config.yaml
d_model: 128
d_expert: 48
d_shared_expert: 64
router_score: "sigmoid"
normalize_top_k: true
balance_loss: 0.00203
balance_bias: false
init_std_router: 0.0358
lr_router: 0.00196
lr: 0.00514
batch_tokens: [32768, 65536]
Below are experts of layer 3 (counted from 0) of a mixture-of-experts language model. Rows are named router (the router's row for the expert), up (a neuron's input weights, with its number) and show model dimensions 0-127. Each number is 128 + 24 x the weight over its row's rms, rounded and kept within 0 to 255. Numbers have three digits each.
Before each expert's rows: "mostly gets" lists some tokens that are sent to it at least half of the time. This comes from a sample of Wikipedia text that the model never trained on.

# expert 121
mostly gets: " Votes", " ·", " %", " MPC", " JPL", "  "
router:112092100132109088142150134116125112171135143162145119159140127122137128087115180115072133081109127118154110164119114128122158150089158112108147122127165135095097103091096105116092145137171102128160112155147141151149116118148121126124081121112101147121162117142147139113143087105130149148088130144127118134155119125167120166177128113151159105168161113106129128112073180117120122108132
up0:104165164167090159107128188115155143170106152147148133128127122136144098118138147136170138117076101121116168098154158143164093163074126135108130104096130107126132116144089148129102109160132128124137184119160111171138102121174175104094128135101119133110143131110134116118140094133113121143124088141106103118135139137122127105137122122160135088093120095118089096129146149141118163098147
up1:105100122182118116143091159139140157104110104132132153095145064141121149109145119097127159153123104123114129150167158101106164140098121145134114128168159157122111100134133144139075144130089134084141137110168156155120138078121124120136154168143137111081155110138137136126148102145142086093146147120146121127081158140100135111111111116168095109124119144180101153123132159111155146106101
up2:114134119135113077109100118122115085132135114123148073137177135101135104081118140126114127125138082107156165102116152137123109163163089110137150161124137112120126168124159154123128145141136126100132134106099113093162123110128120143176092118080130146119160117126118086129168192140112117156113112126152156122164120163143136072128156159136141101155150115148157119142089142128154163108099
up3:146155128141172098119145120123155150159178171130128120118140167130143188174116123114153142132113079121121096096079128122126174157128140076130107104113120126122107136156135099115077135115117132139090116169151148107121161097137124139148139114151131149125132108120110118097106140107119129150098094127135172124140126150121121108141135124133110088183129155062123137103118105144171110084147
up4:095119155145148147112106135134093105090142131140157143141114126171116179092155162103128114145116096096148132151130101103144160172123174141116106151091154101112125137106097092134100113164086124165125091122085094149106105134137138069146101101108155132160155112149150159111133188147096122106113112104115149135122133116175146144153118119142152146141113126139147097104155108151128108150134
up5:145120146108136092065107104084124141139111092127161152119110148130153149127127130119085108116130175122101100090133075103134130132101150115109149106137116143135138124108125105121134125108126145138128145164142142078104127109130201150120158163101135131156112156104185162143149100121135147076113103160097136134114100155141140180127153177144123110163147099119154109148101146122151112137136
up6:113147115130113168118161150124159086110069114100106134161141107127119140184149091143084120111143136117177101102124102132122137169113110148138163084120135125120130126130107180093114126131146135138140105177133165143151120173122089140171144085135136090095162101096160131115115116109129133133111130133139065157104114158157120132142139120096131148113135089140156127156125161131111142117104
up7:123118135109080108124155106102171132133108109151150163160159151111157127158162114083164119156103084119111136127149095134105136145153127146105125128106155107131161138091088154133116124165145123124133122125183101136190069110140121097129115141101117137126101124105113110111128137127099159119127105185092139111102153127119124175173145147158124066132133128105127157150097142105134128138127
up8:107081105119097116126100162147122138144140149181105161146156088167155128144103147169090137111163086129108141157109130112140165147110111154131151116125158117109125121104132145134143116151127077138134136110098144116135109094147103120115105111101163113197129092156149135149120124114096135122128169110098114111136099151106102105124163157153150100117160125130121161160152139127091134061132
up9:120131173113116146113173119125116134157141162096114169117152107133153124111121100131099128082142119131176131148171122131119139120122133087123077102154133097142114124155128121156107113129170170148102128149127097133127108178095117155131114108123157118153141105108138097094108124124143132133102118141166143157118119140170126145171127093094147081140109076065164091136140150150106108126163
up10:159096139132113112093123161123089130119132163149108115098161131108160145112145181086127137109120116179174161122097146109141143165113143142125112120102096152139132120088103073117110156120137136107131125095109153116094120176161146146083082159106110135122092159135151129105147126173114087122144101137117162153106144160129156126138090139131127122152114124108113103166146160103139159099131
up11:134127111137147119115132137126169121144117119104172125139144114146128104127121065148146123133105137139107144120131130138108102097118102127125169113148122124153098159111100147119150091144187132155163107099126109151121187130131184140108134187130114121177086109130111126125069152124097125138142106167107132142119080142144110170143166155110174118118151122118117085110116147094123095093108
up12:168146104144121121138088134137136142152171112109122169150080119141137102105101164109121138138132155127129126129133152159171130138108093120048163148121141126154098132087144111145112137170130143109117128108141154112090097138149142129104107135122140115121075143127111121148132166124079139127088179098145113182092147140098111119109162154164124145139114101161144100145126139141104125115079
up13:124150067120075098169137169136135133120125115141129112140124152075112117116163118140083134146129099138164127100128129133112152100100107139121110138106116151125174102182128124091141114173110122106108142099130091102132110132194168127095123120128112113114131144123175124133148144148194084129136130131125140125140131093123153109158158146098109136161121124143132175115144135145123106153079
up14:167129137081139106124145118154107115155134111112131140134139120076137117101146163149076106115106131155117171141158150091146152128118101128056152126133181139114112145114132100152102100105149152148129159112142114132143189087129072127125114151117135123151109140102161155115087094149119132124127135108135169129134124190109115159163140107145167128101107096141103125098099138120140134131143
up15:080112143164100146134134081112135115154119139107137132116125143135109152144134122108118136139122117140161161105173135081068128072116113111151117118131173137147153082146128165103124134128170166122123141133116147107153124102141156145127109119130115120143128131121166176132109110136159112103120128145165153135123138091132167156152095128144102123104167120074100158090089141175074109126105
up16:149132125114096146162152165103076089121162130155154118129146133128103160120102148136113130112087100104052116153149131118100119105135137119111103133159134110141098099139130142091149149142123148164132130143124104158129094132058170158130169076170133141112157091157122127187122167145116122123089127138133118116132103148101126116107131108146134124131154111113134134095159132124146135178141
up17:101127094118100129102134143101170066133095148166149110157163111123145152112162159105100157123163125152155108140078112141127086161134145155132113115080164163144104118145119104151112161116139106157135144114141125144122094116166080136141155131119110098135117105134150090145146101141112140116099125151130063104177137119156160100167111120131118150118152149128137125146106162112114101112120
up18:142093176118102138111103127156162161134126139145065084105183184107140168147143120107109099162115146139117111125129083123145093155107140116127121148106134153165101114099124125112131142138105104170146141150156116165147123151148134131118106133093112106143151100088118149096127113114160160087125137126111117139150074166142152083127139095117117177134102137139130109132136120131118147096158
up19:138134107137099139111133124163096124174131081139136122140166143158140137152148118143111114130158124181173110107150176113127154154155146131103099165114105116142075117160126113122123103133123144224142135124126135094137107141111126135160120114130126104148104086112148145108129120128111144130130049170147148118092135096149126113087122135080128116140086135119119125092142140132115139103118
up20:100138133150114127110148151123160109112125133149128154109121129163157144182141104066127164137098101122144128141134145101139169111125130107119149133139137168121123088135130196135107119131067122083111143109090124124136152091104162110144158126124167125127126143116140114078126108109120114123136122111175146136159168132083131122147095090150146104163170105160152145114097111080126141126093
up21:085159096099096112121135114136150112197125107139151133104146140124164137142163122124124168161080172121141088141129129114111174150141153122106093153113119182127138111128093143140125126135140053141130123092102128120143110098165139105167129099120060130103124121122157127131083103124135134126124117127149109136123100166134118147145140125174147099126164167129146146104103108122106133135146
up22:122073156135110075102153117168162156124162138139129142181153104112142109131149134096098102072076108085153098158130116099114159119142178146103121103152119127144094106108126159147147166099073129083155160134159142107140177132150152123148123139140110134148139124119137102120134122164136117142113118113111142110146120133113111118145109141097142116106169125125166093121155128123127127098159
up23:158138108148108088110136137131162143144141131137117146120120122144116121101046147151105110151133154104107103150097119193087111145094098096140129122182105135096171136137135096098101140171129125097138154146149112155131137138133139162127105095087164097092161108142138118111135155142110130098135157162089154099169150120164143141121126137099120092139127103133139121181140112111134120136132
up24:173135112084132129089151140112093096147109098139144160134163117156138129125119171170098097140140098142174109106107133136164161150075124101117146110095131130136116126114128134109121150147102084163126151097131132093160150168142140119139115120120122096122142121126187086106089136138107116084144147162163138120129126189101110136134143106145137149139125104161119079146108122158146120120095
up25:111092142108122151102119115178112120149135137163096139158131129110153095130104153120133102131135123123155138122118182115080151106131159104121131106101145158119102092124091139106170093133118151131125158164103160149167137157158087126148132163161082134115114124119126142105140133143179101156089103142125170113121095109150085091156125094102150094157139136130151130167102095140123154101119
up26:058133134128153132127137137120151145157125106168080139077146124120102172080154117122146169141131141116118151119153133150138114127087136125127132116140097120091126107096129093165125135124133120158095106082127111186178125106098105135126160124107084166104111139157147154133100153155145131160144139114156110111165122101142132128126123132134149094134085132136122098120179142117082119159156
up27:121128103162170128156120156122129135130122180160148142113158142125159131102135110085098152090141107129158108134132133125117147147138149122140138142176095100104125104076112116098098112137145126120136096153148142149132080144121151109120121162121120137138126107166137143114155170113108100178125082141150123076137160111147146188139128113065130086143133111108135133108126069140147101127094
up28:087088125113135114148117100192134116161115166101110106119121111143164089085083117131119168095112165100140131141151137097119134124126150145124149099131116138128089163124147156112134143153156139137096090127134071154131146102144151181161098122097095126140152119188143112148101090144155121149137111083157136148121105134161130171137155125124119117164106113124141118094121110121133143116142
up29:114134117184104095115142106150105096128149092106141140111164148146148150091167118115144161126098110155136168086112116121116115124095123138127151128150114085149128148113117159151102143131167126123169153127147122136158146121141143154159129145111064149091118132109134105077105156107110092085124127120140126117129109145134111124133145071148129139107120104154147126162156144093130202150092
up30:119096093153129117118138102104230110153121129121185112092133131111154119131118116123161133149107112127108112142163140119126161132120160110100139153156149153103118152147137119080106120156160116078100055094191120152145166119131126113123139168122126126135135111112127115117158130132141142141152073124124126110106121119140163145143125102136121127118113125058140137124117141116121150128142
up31:126129113144099137121091134117090146160120130126111098157151129165144164127168147105099107069124079160134133162100149126134109111102158130115146100095153101119101144135124150134114166155118121149118156120143137062152117110140168078128126145120073130141136108150144100096113160141094081106111141153162129138140120123077163120119157109155120132117144094157156134160154122157154138112146
up32:105144144131117148113103139152142144151165095116141138131119181141134162111090129150128158105163109105082131129113081137107114139125116117133169122158093149135135140122133136130117141119188103104149138128089151132114129169085080147105113122151120141117151141173160147150143073146095143128118126144096113081144150112110132114102157139163118085108091142124140112149148110077106189125104
up33:128172114146116072096116151158177153136154161118101119133113098098161152137102080129159131081118110133130124150114138174129125144142098103143097119158150122136101122109101116090153147116123100083118126152167128144160106144106136149142144100147152172110109146094134131125146127165120110160092153101132102115138136138072094109137169121098150123135120138135121089133090188135145139147138
up34:116105106138128126105122140116111147173123153134179118105103177133126100096126139115104089092140158116091113143117112164149157099125142176085140112114156166144139130140133105104133115147116130087133177134134139138102118107149120123135135116092114131162085088137091133132157086162107183147112184148140111156122109130134158169166124111124151146107119134074111127132125090114173142116114

# expert 48
mostly gets: " ", "...", " *", "    ", " x", " —"
router:125113121154125133128127144108157130146147140125135129154108139118154141116123150128093157099134102132148131146141116097124102137112123095098135132105114142097111148077096137109103163098109078132138154159145141155155153143146155127133100110140123133125175112144141127134120115094115140194105118179194105118140106125169110128143124103204140145184128104105117107115062165114141114131167
up0:116150123099122149138172160104122129172120094179119121141121134126146132157129132084133127137145121172119110121089123104135138120109100111145171106117133079103122121097122101131137157092100159106171115142092124122123145165165113139138152120137100114137107124109136127141156123092120115112127100128181182114096194127127143091148124133160142090143096110138130063160116131155131113140178
up1:125142115105098136162107112088119096100163154122150084129170110129100136089092150168103130113133084150150163092140088126118139143124127108108140136091149124152121152133149158156155120095102163104169139139133097138099132142128176165132086136159127172125107132151121145117164160120126133148151136128164134160132103140124127109124112145112116096122092062126132140110094080158129169132113
up2:098102136100136104171137175138138089145125107160116118122143113152125141112107163122127161166118103140092148130184136110124177109157072107132104073113146095129163094126109169064114154150133120133143099109122108150146132150142146125095140116166137144073125099139116139168093117131139109112138156117162115155098109172117143119097117124148151117143131106104131134121126147159121107123168
up3:132133123103171121135156191123138112161154133124069108079172133122131144133094110103107117115116134083147168140165100112106147140127103122140135092115115131119166168095113117103148135135100117156122147154146127131116188102120112166106120109137109155092151131121132090099149115108134172130122152140142129146168121119155107106111080149121148120111162103086125099115139166112151151112175
up4:125084116115109134113116173149142141142153097167128121150105113151124129131161125116103128115130105089129101124142136105141143108095133126123096159126097148119109132084150100091129113115150135133126145128155143153167095072155133135126131064087137122122126134127111171191151134152111167172166105116161188100136138168124124135115137155140161138125129108159076118071127126127109116144108
up5:121121119119155128159115103104166127135100066140141134123122169101125114131078162132106157130138138107078137144133126099114089139115153117130176101138126110108092141101112135150143164118110085127139162220143152132135140133161161111100094079130134144123126071132145129162109089117121159149138150155166131147151138139125086113126107114167118171151120131117125106123124113153124116117125
up6:165140082097151155139148125124089130106101166141106117157138162111094131154145152140093169087102087130137121125109135168116124108136156103127118116116155154115165082116116153111150117116149118180148117166143134161099087127110077126081105101136096146141148150150128095136130130133107123143114086135144137114111144141109138148157083118154127165133103087139131111108106151176166136139158
up7:114092126148133100135144177112121140134114124100136129162130106172160140086092105121094115146116132134170121126134146103125111158100126150089128107104121123097142144120111144096156154138143098140118172127144135114109149094158114137150194082098077116095136109173131147116136136116139097098149064096131142122168104144149110111121125155160121158168130131151160131167103131160104124107157
up8:151126155149104165082131174127123137144169115144108105128121115100109149122111133093126153108146143137156091104107158110120140129123155102141132159118074170124087130084139169098147102144127159124112116135133118122139123128094132100147142164151122138133085098136156143150137117122112136148153099167105202083108111121113106135143146100115182107150161134061120104154142138132137112125101
up9:146128146125137103126107108122145151129141145141096176141130151113109143125095181169098106152128140114113121132130118126117144092093097124118147127156125119144096093123153154099108173130151106059151150119123124181137104169105118154111129100145113124144114091145184126152157122129116135110149130089163143098112134103145082151149134080144113129162174183078118108125101113140121114136130
up10:099120120113108182093076155138119130121125129094102140110164141125124095104105115101074138123200087137073131140105164104129141130151122122140106113139173124129144161126129146113140137080118134150164127163134152099099105178102157123103151098142137156128175150166115122093119122138099119127136159134166140117113104132094123178135139160147123112133137119123169105118121134112147153103112
up11:092129146115149124156139177120128105125118112134144114127113120090127052104128134112125137126081135137159165170144107155139128119136128108091165144105166139106110084132091174117137175157075122086113128107148112131107162132172126158130148118168136156128110098155125137131129131131151122091100142167164116091101117129170150113154133118198130116124122120125135117114109094126109144104132
up12:064104125146119138111121144126132111143161157128122134118139110111123142171093104097141115123150085127129089132138124151104144157139180125122144125118129116094121130103139153161085176189093117146116147090117064130144072137138137112178100131171117109105161122121154086107152153109128144114104107118113098118155170164117154126146125152117136117170127150124127146157124107139123094131153
up13:069156111107128147152108153154096091195099111083139097138139126110133114175108136106097150133165122129154128116118128134118116132132103126043131099136119115130138183108126138160127081127109150123124133142109117130128138135130084142122120120120145118124162147116153148152100088140141102153182121133116148147124146114101140113102142190144161160146079107128171120136138128126109117124160
up14:138093150162095175113116146165141125168133115083132101103094120136140117147112129128160123124112133130099141119103119179129158145128117133110154144139138122144097135108118151109133141064118157147089127116152146101155161111134121139154127134054146087150095098136129127118164096177111127120134154137165160155130137128112130119136105118129149103124121115103077085181119120122094141137188
up15:126123124133152114126153131125165141155151137097134160137115169130119159104124119122128096112078132122123161165100095100161083114122122090189099118116121186138121091117144138167087119119125155105143120125125164128129173144156147116137104118092115095115158101124114151144141131084180126131089089107127193128111117125083156128168117100140105138124095126105118150136120162117141139150141
up16:146132128099144159116118115133129163110144119114139110165095106100095187098099085169107145122192162139156139136145140138168139096135096120114153096117146109118123154097139125115131117140136110145175121147080121114137177139165098125103094137109167156130109106138109140146130120116133121175112122113106134135118074121122119118082162163098132165117091138132112141134115180149145126100096
up17:193137116126124144126108115177115127137202174126099160132146092139146140146124143124127157127146102162100128119141158138113103118132085128136189151121121138164100117113123094125133161119175109125088142131070135121155123151122105148109077097152118129099085155141151136192110148123151159114117109132117123136076111135129138128108132103130130138122108101098104111137095133131125106099146
up18:150066141130113101157085156132130126128161111136125084091141141140169099150143115130104101087128120146135135149107140100114109137148152118166110118110144130118127175110119156117101111134116111160139134114123137104122184154142137058154135112111151113120126072095153093138180138106129136132136168146147153147170077141161114115134118139135146136151168094130119131124096111130124133162074
up19:141126169111143147138156141110131131156134143154101152109116178165138097130082109119129118123116109142141154146116082140178128153146083129135151131139144100134178130097113130103111079149112148116109115153140103128055105103175126136124133098139126103160130126156140116107135143102125139118105169121164101095093085116143143098104147107145176113108118116128188115141164090112128156132140
up20:119129116169129114114103129073129110139099117133163144144134103152107104139100131128127138101082124168133170146105137085113094151156140110109079106120125129097126144107122148085146103096134120092124169130138158117166157094156146126134132178106134139197129094130167135118136136136144090193078163162126118174124091138136132137122120155136142151138126100102118149104110123125135149135123
up21:127152160145141149117153105126147073136123131090154061093138135129108141108092118111132151147103098117100132130105138126148133109141124120129135171073139172143079147118147154165111144132138114162137098093175108108162128185158142100131101131114121135139140119123117115141153117097146118166125076129172147133125093146145158160119106085092135140130114128145149096129117094169101143123154
up22:130154169176155096129099129113113143116137119116123150129091132134066129109126142107174111129141091067137132109113067136157101169119123129118107102127129152113114133130135127107114109075104132130161161155146121111144174129134139102109123126175134158123149144099127125142099139092090122137104171150130131107146096151153159118128169174138147155145103119151099141138133119104082181132132
up23:114121092107073137154122131108135079112138156106124114116106146090128153116113168110128130148145147099126117143092104098151102155138105115118122143180158113140151148122141130119098155153164111130150097167123080129124089180143128131155118168120101123109144097090127138074158162137097135193173156152111127137103137144150115101131146118141103144173129099119134127136072136127135146137135
up24:154137108138107130148086137145113169138152099130134071141124158103151115136103161116131139145179136157177171151123125096130099109084124109092114115136144106133132164128111135088132130091120142106119139165071091098129166114104104160134113162109115146101103136123167098095161117163107149144111151166185152132084122120127112126113120144159154114164131117129138092090138139136118134123128
up25:097138102151158116117101176125133122132152120110089105117128066102119117114096104086106132110166150123131128118147133139158094143137165085171128163103098114117172131118120132100088153149115110151144148151096101181206158151114148133135116128119112143113147115123116134145121140088115148164127116125151119115094137145172155108139102134125129108160122076103110121138123146130177154150133
up26:102153081138150138091144094080121159139113151146124129147164122151105111091114118142098117105125135190129089144112135143118111144102125109137153131133134126096088107090094145068130128139138135076177160172135130135140112152137156124151102110140127130131124125123158155157146126109117122152146098146106154146099187115115083149109093120152144149147124151129098147091101114118145145144184
up27:112153090108158136105102139101160133142115138122133107144086158150110146122107090159127126131094124134161191158134128138140102149089092115091134114126127115153076118124081130174142148160141061146175111140140137136129150152089117142140123121131121134111100139177107155101140116130158110144075107148158168129143098147119087122140118129122156111163129122131162092092118141153121133147099
up28:127147153114113182169090127125132128121101181140137085082141108131090144102138144156110131132139088124115146152138105104117124137129147125130163128123097084110160108089152145111123147134136139120136157186124100127142139131113141105104089148162153125098138134131138096165134150133136137147109122130118111116115128108185155126093126115202117141109094122087168090080159157143102145100120
up29:140094135120098131123094128141154115170142123104091106090094130178151171143133124143137134112136139127152119156075114092115156176137110139104141089096135128104130121106109139167126174145135126151177119108122101111113177168121142088181138113137159140156131086128140119078142134124141129144148132145104168116115108114137077133173121099156130117130116099109119149166094121148137096114104
up30:143093161145141138156104164105155114139166138124102131158102124118077141157142127103129157116122138136135128142145132087121072141106141131110140104104107158116124164103096152113112126086115126147161138167132135134127167107095110151115104076131126103087186145135123141138098102146122133130115124169167134146116115144149109099125140136175136131155117143103132130124059168111092082166158
up31:102137147117169169121103133097112099144127080118145139125129119111154134092123128113111101145154090148105154133137092125121115119099144142160147129128108137078180091116122108137139119073175108166133153133109192135160125180172121095148115124128114138106164099129110133114121174085098140130104153107146133130101122103135114136156107171143131161135145158119098093106091144153144134136151
up32:134132161172100113108123137119129085128175119123106121105154102136107081122124145133115140102153136161142074106119145123107115143116162117149129147106159128108111134102103111170084145119148086156148133119098125128148147106141112162176118130151145115096140157104180134141125102149076102089078127120118132112148111169160152127175181125145143125166130113107091115127161120145160102105132
up33:125144160146119152140134136061141139150140109132149117146062125131112181111129100126097168059135132180139143132151122129135110135131124089126099136117083094123123132117099083098110146155129140137108165161112122151145150103139145108137134113140145162153111083147115163156145089176125134161115118131174083139080130120152100121139118137150089134125113107112121104128131149111136134165143
up34:127127116121165140104115152121111147098155109098143140124107143087115130161117099150135143114141169090109151068139144120135138136122093170119146093125090082153126134092139122172163137124182139167131127160143091120084126128117146101143108151130139103086146128134134129083128092143166146164125160129156159130119112059144127136113165140149127138146097120124142097159107122119075130136150

# expert 90
mostly gets: " UTC", " |", " /", "%;"
router:122132131140113141112102143144159113140126157127153190141162105142106123100126149113102114114100113100170120162114109169165160165081159110108176118114170101074117129079117155103100138115151102137149162153116121180157175111131159141122109104119135133117141117152144106137137136093129114156100104132114147157108135150184113111150133101166145133123134103118130077140124141154140136102151
up0:094111132117113150086156098122094112163098151148131132129154146118111108147093113176123117139170146101107119110160099118127127166116151129088122102123093130111172155098135170112121134123148123090146155151157100185097140157094144166119107106149132127099125117116147135121108162130131146160070138149128089158122138158155148090100113152118143119119135114134165139115110164172113129107076
up1:166159102151134124152095109174175136101171129138130179128153107138131141133108097115088166160066136119134147128093122127120134129161123094117114154097102114123116157151130148139133169091145136090155140133115101148062182094127107153148139123145110125151164140125141111113135119108087122128109152114140116126101072113110136119147145129115105098106110161132145121112113161185131127123109
up2:152119148119118158117175142122101136141145145106115147139126139182108148111162142073152148112137097107166129102108115116127144146115150150130158120107139098106135127111104136126091105123090164144129148105143120138108118167167097117191142116109087145114151114133114197104106108163134129107158056113098156140151122163089118114088120143143102140134122110126139107160153094141145117095133
up3:142125117123098096083146139114148105143143145092118166157109127184106141108100152124102103148127150120172115085119140139146085162132129128112115146135131117096115135131113122173132179130127127134138161133111128122115110089164126128114153151098090115122125121110201163121139128081130135121140120083089151148116133126156144126101179163103114182106149102134108149135115130138097075135171
up4:132153126150164129112123122103146116115116088138173124113167114113126117135112162148137146102149108120081172114143102142096130126136134117159135071166165100159162131119102145140141152130111142141137111102149142122105152108140110177110128115072157118118099089122093124137126134152102125157092154093123086086138127146164118078128168111148111163112130122102139131104145111175159169156095
up5:155113149146099125106157090165132119142130169110142152159144131147099127109121148111188164149104135142199098143147130129133158083130160139123147102108105126117162155118103113129138115108116102137130103119150081081129161150132136117130134115082080111144112169085141082126122079143078068120124106123120141160160131123135135115124119164115123153137139149133173120123128120114133110111156
up6:113078143120123151105141180193146113115167126144113157107087127138101120088107147162119180139126129110112151168070142107148146121116093152130135118095101096136103159131120155149132128138124100135179119116138132159105160130169129116137117124106136143082098143108144148128123117117134126116105105109132144121104097124121110144124097093103142144114174124120100150122196092159173135140146
up7:145147127081129044152095141177126158124085142127155121128132116120160126104146150127125144143120122143123102159130165049100178106118156099113146142096150114141119158141114156142142093126139116155089131138145142100144151124125100107143117101102141140159131129144178129127152108122084109158120103112135112145146133144146126161130084127162148104088136127126105086096145106136152156141106
up8:108122141154115169106119129099108136132132117082160178094138153174113068129127137090117153101109102117156121117137099113155153134099177098043171160129131139134133126112139136133122101135113131155138143091152142118138113115144099125165143090154135138121116116171152149115142115104128093128128113111118139146125144145113140132090113157161147161171125129148151102158138134093121142086076
up9:094151139152147107089140111162118133148093132127176142077137101135117124151177125082126103135112140107101121187126125132142147152082111118138140133130109089149121150132144168142113124167124133141134111115165118118144149139094127145137111136103137137141158097097119130132098105106075140183136117095138141164091125113116127167144115194131160102121080153138145089131162130110093129094135
up10:141132113176120160138111147171110106140111123138145156125125126063158171122141125141107131127116121172146108116139158162105149103143141134110143132152158094136155175084075073116169140132149117158141163125097119183133115104097089145149144119127140126136090072111121123140125167135104109104114141101131119120129117081121133121155160115127124102109113103107129154155121125141140068123154
up11:119139144115139084120105118128167127182127144146156112101112086127105161089128139157107147142126151136115133152131092129124117185147173103114148125188111112091158076115147138114117122149145137108148149154069106083119095133140126139085078121102110129115167122104111146143115137140110103169139149101127133143132145086181110114142115123145151151162122146134136112109161125169114108127102
up12:163116138155130124144113096135119087155149104139167111063108129094123136133129111187131177150090179139113154116109114153119119178136120156100096100099180108135119113108167134152104163105118123139120131124128125089167132127083175132104113132135117132143110118103129105131165117149114109148115136104150119158166117136142156129147112099147152148162082118160116080126099135127093124118136
up13:112112134158138076127126126123138126122151091131096154155102109086173152090126121129136096111125174125089157105135158137134134132115132145109136115097109123117109131160161156095132133119176119131111117146165157119148179140134079129118121119105125078134129153159144170128124127109178101124135084140117199107125130132137126157130123128173143092095098093136118143125144161163081115109100
up14:133111156104080119090114116167135127134130170110095129142164112107107123134097103121111120145154141176103111145126128196132137130117164156153173144156147156094129134109137126148120116163103111146158146131153128153119125173091127145107104087145132140112101146081151158106132088080081112129132099115093116131171133137130091141149141077159164111123124138118101114147127098130144126165114
up15:138141100146079114133124138141098102129130098085142159166138070138099147123091110147054134121129115110086133174100116158118121149129140111118140122146101169130141122135108123121120115130139126128217160107122122151134137129146118198106108096111131132157109132137128158102147150099098136133119154135150171136137112098142167090165134105127154082149145144122130123142126152125109115147110
up16:137096115136140134133095159138129135101104156132156135163136161150139149064148093146083101107111144131192119118157147154107077104083156100123118181125150152101143123149166122094105142132162140148134139067119141149128166090121140155104133151107162143112144086150124153086132107127130126105158106126113142150115130100148133147153117152115123142117135100090099140121123138116150087123096
up17:118078137079144128123118098098132111101125145152130170092130133089108106086108153136105148161153152113142139118131128116084132086116090119164131131141134153118126116148113173128122156112124133135105143134098149129130148170114104148114117133159129111067170119176132159127171112114144111139094134137158149163124125144143106146115121130099101094136118168125165165153096095144200128097116
up18:105123047147082130101125108112147097123114088113128118130123094121155136196109152141117131076136142124132112130157119139129139143117125149114106138127143118144106130135128168109151085117108147109138159129137150133140165141134144159126182126128094100129111154105114132145143088102116145177162141129145173090104108095112156097142141124101183145155161091125113113122102145147125178103142
up19:101080167145137125129096107115167087135126112113163115124124083143097105093141146113127097189146147104079115150153116108105123161101148090150162083139126118141136109108117134134114144127140145123159160131129150139131129112118121143138108137165140120111113146155093137146131162144103139149166138148161109139152124160160099102121121090139173128139152147107162047127113160084115109124107
up20:127130126063113094125108135143139114177152109097153158096143139148152138148128150125136161098166116143125122134094145121154111144141117158140077144145146119128138143133147127145113117116140107138135157134133089123146114115194099120134128151081131151163066096136158134136103110103129192099116124125114119140047109103137131150136080134153135118154137127102124145151140129072123148104114
up21:095114087118131089118151172126106119096127133094154113148146151115132135166170161162094121116126103157171108136112115123132118140117122087182106077119132139118148143104088161109133109079145092165123096154161139130118119114139071108085127136136109121142147161104124089148148153114117129111131120123157107110094093135132143143152143169149151117103170126180156157148149137126112121156120
up22:111162110170133121128091137151152120133112154118122174104150133104129144069152140108155136109142134133104153128113145125140103136135108112107135132177159121095123094086147143118112132147091144097170144140120122159163113149121135130128129107109093128151174100151117076125149182119128084166084111117123126118159162121123088132131085158084146107104138105128093119132148146129149171172094
up23:134168103129144180087138153115162101124121171117174110125134147079135144141105171164164094146141128139113138126146128165128139160054125118148099145107128150135108132146126131117152166131177128113120093117091128123125166110073114158080137125149107129110132094093100095128151103141129127160127120172153134107106086138149089114133123118157170117133140125112103118120098109118148131134106
up24:122143148135091149153148105135148093124165197141110141108134134169103118125138087196137126108128118105126144133110087121150081120119139121145139164106109138087078130128097092131145116148141126094114156117142091157147118147126167132086092149151141107125134154133095152164125111113162080166106125108113133127101139134176101140152107099110132142118124125122150159122122171104150098109162
up25:150120107136119142143178134110163158134090132092177166152107130118156134097097109114152135181098106130138100144129133105135131147163128128135164120125129089094105119138152138109121071082160125165109118122149139164114120143175134126115137093103180136108107134076145096151134079129136132101131124113142162160093118151143132115106143131104161102158144120116125107155169150106104104102098
up26:124125077107122128064118131142137085151117131124136097099118113131168102148120110163126120177174109117066100175127131152143120132106145133108126123119138146147146122164137111116109121144155127161127096091111149143122133171075162164098158125138119112118156185149118099139153091146148149142117124111109099128112130104144138140150132110101173142158109138129121104083109158118134175139091
up27:149121157129114156112139134141112145113100157146109138101114095095105129164127151168111170160166123112162091137120175108108106122131103118099133142070114130089127122123079146102130117102153109125119152128100155144115131160130147113122198116200130150165142122139122114082115158122131116107094128123098169151137118133135133132105157096112127120170113128115109132115092132125118130143197
up28:152129148136107126145156187147102091130154104121114085102103128118115137124109140144175100158130122116066143151140106132137139149123128147158170118134142128144157118136102091080113150141150090159071135095096153085158111166154117142110127143103167121126074154121101108100116166110095144099122177148146122131133124121160146120142116119136168101126117126101137116137078133147135142140157
up29:129149121121107082162093118090149126153094132118121134140102095139077153143098095106133142121136149153128162095107141140099110116120132098149155141107140158106135161149116131135113116098144151142158135111142138123173120103153110170157176107127098161147127132137108126119119117107181119109111109158156120169118153132135118070155120171136111118106127154063147102116100183123138082146152
up30:129172122142107106132165159113154119124107118138137119109115122152117124123119146139129104131158119117189113189137146093097163120119095117083157061148132098118122147129096126139145125134172118072136130098096146090120170144131175166153146085146096159147131146140169108119145106129104157110099150113122112121105171083140102134116109113139137150129164108151163110109112101129117137133120
up31:106142128104139150151128115116118068143139100137131127117137089117106100136129126160154114095153156092116135124130118124130141132120124152143148103115123121094097148083126139123155146117073119131116167152093117109129108094182169131126129138121131169091106133132111142142063115173140117179117124132191131134134083143191149149136103099153179108113139132145156092111156123140147117107149
up32:100142125139113115117146136134111133129154193106179130153131134136092097126126069165105151128072120123134079128114082161137137150093102138131105128150156131138105135130103186147152181125119137113160155114135097152115128094134142123109120127152064105132158136129118100124087136138190118142142149124114144180132138121147101110135158122098136131102130104129114118142114173087129123110132
up33:101151112169140168114155154145106073101171127162126169130148095122138146166142129109084127093126167131110158123127130147122095108094154107109143113124108115112116132132121137094102178119166125067105162144127116130151152110120116109113135170142100128061155137093135138175114143098121108139127163089092153119151114150124105112146126133135089107139145111134181125117115145145119148151141
up34:142134147170096141105126157149157153133136110087126128125138123136116119133097098141110122144149185081133126089189071105171153132097170133129155148148161091113126095137165133142134167140139142142128160096132119134162156145108152125103063135121110077133125110133125128126133125128139191125142114080095123109117148118113122107106117158105112113122124106113162116128148136149092137083132